Below are experts of layer 10 (counted from 0) of a mixture-of-experts language model. Rows are named router (the router's row for the expert) and show model dimensions 448-511. Each number is 500 + 50 x the weight over its row's rms, rounded and kept within 0 to 999. Numbers have three digits each.
After each expert's rows: a language model's description of what the expert responds to. This comes from a sample of Wikipedia text that the model never trained on.

# expert 45
router:395539547452460608519459416616531438488507508462517457436547507530436538493505588500452431516537453475507414519420529483495541475468470456428535493458528545484478514450476507593388552572501601
It responds to: Surnames, first names and name endings in credits and biographies, e.g. Smith, Jones, Thompson, Grayson, Jack, Justin.

# expert 11
router:419511530378459557540519448542654556495493538477480491469467564530361544466535540521568586513539395398391414466434442534442638479525499542450555391554567523556462523455459480603433601573466492
It responds to: Nouns closing a noun phrase after the or of, mostly organisations and fields, such as government, Court, museum, management; also the word more.

# expert 2
router:433559526494495531562544497569567503542565590473515461462468580500402493475583549429480545482471428455461462514473540523448576451479464558545564436482542511557477551507513470592453571554465552
It responds to: Short consonant-heavy fragments inside unfamiliar proper nouns, mostly Latin species names, also places and foreign words, e.g. c-ay-manensis, Br-ach-iacantha, Lauterbr-unn-en.

# expert 41
router:440511588428463495454506385435578501549543541404438494508453588512423561472598485430492548523466413452516447513420592512383601495426475557567522455488592596602468535544478476510491545539463549
It responds to: Main verbs and past participles after was, be, to, such as used, published, described, led, and their ed and ing endings.

# expert 23
router:504539532567456515534525491559573535497464508436513546443508471527425506550543546531469515494481365416476486505434494484456598414541467511477521470490533574463411565488478514613435528565493499
It responds to: Nouns for kinship, office or membership, and first names, before of or 's, such as son, member, President, King, John.

# expert 6
router:395553594492447553545572448545569489518493579527626432472573517557486466477594596432481559563531532405505436432506543407472491588525549456483490424531501536533439589458518479543474552577478487
It responds to: Subject pronouns opening a clause in biographies, mostly he, she, they, who, plus some capital-initial name fragments like F, Le.

# expert 15
router:432370540430488533565527471509616515512526562469457525467481567535466546438501562460524558541559494432464495548465473479503528451446499461463596433476594523623427472412499520507459589499447510
It responds to: Nouns after the or a naming places or compass directions in geography text, e.g. city, town, area, north, east, region.

# expert 58
router:435455555445506524525535435513570473578504543420468473454447494570428494562578564521541448543451455479467471397551483408503523517563491590578538377509545535506437478528439522529455595528463452
It responds to: Conjunctions and list commas joining items or clauses, mostly and, also or, but, &, nor, as in Army and Kirkush.

# expert 62
router:493495553472458518533494516478517541525455502492512425402543538583455553544546588453492498558577483421409501520570449556518585455476539525421618496537530510553422487454479513521463603552523579
It responds to: Adjectives and ordinals right after a, the or his in prose, e.g. first team, third straight, large farms, short paper.

# expert 3
router:456536545535481542588522469517585486560426575515525513497515554476436467566418506467472463495488464455395498539487519546476536450468436573567556540472512539536528508630487420558458553567567493
It responds to: Single letters and short pieces like n, N, y, k, ty starting or ending words, e.g. nod, nice, N/a, Nagy.

# expert 51
router:437546495528403506532527470573589529514503541457471492532545432552513575454474629569469477361508433467526455540403495451437536569469479548428525470504522521548454502551404505525447575520476565
It responds to: Infinitive to, modals like would, can, will, may, did not, and opening quotation marks before verbs or quoted phrases.

# expert 1
router:445471540513470452487403524524552543534600450451502469437458514537347498514539560532459503526464409439398431524500508452446495504423491561506520487492549519513425426503501465549481609577507528
It responds to: First pieces of proper names and place names, often in tables or lists, such as San, Al, Ram(at), Har, Mor.

# expert 20
router:362484512469447532517516489552656478515494533469521467460572579541400561499592590503450531450505486455503490480521535502477540490477508460537492468472484667513498573562478531555517573587464507
It responds to: The bare space token before a number in tables, dates and score lists, e.g. after a pipe before 6, March 14, born 2 June.

# expert 16
router:398529459525502505506473411512519441552538571457532500452551593525480455516570484471497486518480467402443436529463550373482576460469485541515443437511584535520512544536371512579493566480498565
It responds to: Middle word pieces inside Indian and other non-English personal and place names, such as Rav-ind-ra, Dak-sh-inamoorthy, Kumar, Chand.

# expert 18
router:475540503442472498501471361545567445546495503438577557535507556591383555468523551533518556534585477457535400534444600539491523520428542521519532363517465639550417495506433481594458523487444546
It responds to: Pipe characters separating cells in Wikipedia tables of sports results, rosters and filmographies, plus some semicolons and slashes.

# expert 17
router:474485506463543507438466484544516471528431606476526504429477578505456540521481600496475532520505420432446450463564475495478532550550464491538504473488585503507514524529558504590491494503531527
It responds to: Articles and possessive words opening a noun phrase, such as a, an, his, her, their, 's, often before first, own, new.

# expert 28
router:505460482393449504510526431523586452585516519468402526433575551489446570456500550434556554467593477478502466498529495481458585478475501472500489428518544598446443551464535467577469623520460547
It responds to: Abstract nouns after the, a, or his, naming events, roles or quantities, e.g. goal, role, battle, retirement, years, rate.

# expert 7
router:468538486450456524503472414477576488574602526512539514442455493534362542499508495510436505549519474478469406506481559523422524480466500571521521482456520598571490513515519435523479576521414491
It responds to: Past-tense action verbs after a person subject in biographies and plot summaries, such as went, died, married, returned, took.

# expert 13
router:360532608440355514456540340462599457586472511485414542427473599522386460473520552467609550550459449468489459460473514492460620419505546480439581473529527529581422476515521422537396540583482430
It responds to: Pronouns, relative words and sentence-subject nouns opening a clause, such as that, which, it, such, there, company, story.

# expert 22
router:489474502485499474554461468588537479580556542512499520469488516556380531488524535536505575557509465532490432543508491455485536398497435537485597411428525526539510574462445415544545517480421500
It responds to: Short word pieces such as al, h, ar, ol inside rare names and scientific terms, e.g. Quetz-al-coatlus, Mont-cal-m, plus table row ends.

# expert 38
router:456566591498502550575475465520518426520559610523507460459480526541411535512560597534566556436526359453489458507457474534457502419512462489472547472416567561499434456450528440579412614555446513
It responds to: Capital-letter abbreviations in sports tables and results, mostly three-letter country codes and their pieces, e.g. BRA, ESP, (VAN), ISR, CPV.

# expert 30
router:440494512454459512566512541538485439552529565493461521435509573540512521470481559506408546513532470479508543507439474520466624529511441515457506491551548587459464571508495485527459536578439432
It responds to: Single capital letters beginning a personal name or initial, such as W. R. Graves, Faith Bagenal, Jayanta, Sintra.

# expert 53
router:450521532438523558505505446495531428585507446523536545491563513454464494575563492569610517592463411475473477565540526432448567513415505526425567416518572534520489482527462452585511566575481482
It responds to: Closing parentheses and quotation marks, plus word-ending pieces after a first syllable in names and scientific terms, such as El-on, zirc-onium.

# expert 31
router:452515532545446519488556467545576429578512577404568485448433611574390514445537551386454525568499361481492433480477492533415545449459548541544554406499553553552475518445473419507397515557430547
It responds to: First letters or pieces of rare foreign surnames, place names and taxon names, often opening a paragraph, such as S(andkaulen), L(itija), Mang.

# expert 0
router:447501576525471535501558494515574534567590563504576478509540582520397580524489580456567512486474459472516447491547547510443534474521523527532593467476545509619406481527487483539416494493481487
It responds to: Word pieces and function words inside French, Latin, German or Spanish text and taxonomic names, such as de, la, et, -ensis, -atus.

# expert 52
router:465502561506491443531526517517553526520508575417558482452486521553398417479507496564533550545468491457442482528505505558530556481498426593527517424538542544558425491489492523550461509521434568
It responds to: First words of titles like In, On, Al, plus LaTeX backslashes and non-Latin script bytes such as Cyrillic, Bengali, Japanese.

# expert 44
router:433461579469501554542479435563524472543512540460488510494506550466476510492570555514495494505502368416456432465492496484451511510477521522549582495516539536551462525438482478541460564594466594
It responds to: Middle pieces of Central and Eastern European or Germanic personal names, often with diacritics, e.g. Stein, Berg, L-én-árt, Nowakowski, č.

# expert 54
router:429515560397472576575445497486589543546522529557520648482514498576479502508586537442519617560504447453417456435522509496529584407431491479529573465488466615575494552528570474592534517503408549
It responds to: Line breaks ending infobox fields, list items and table rows, such as after Scientific classification, Capital: Punta Arenas, or a closing bar.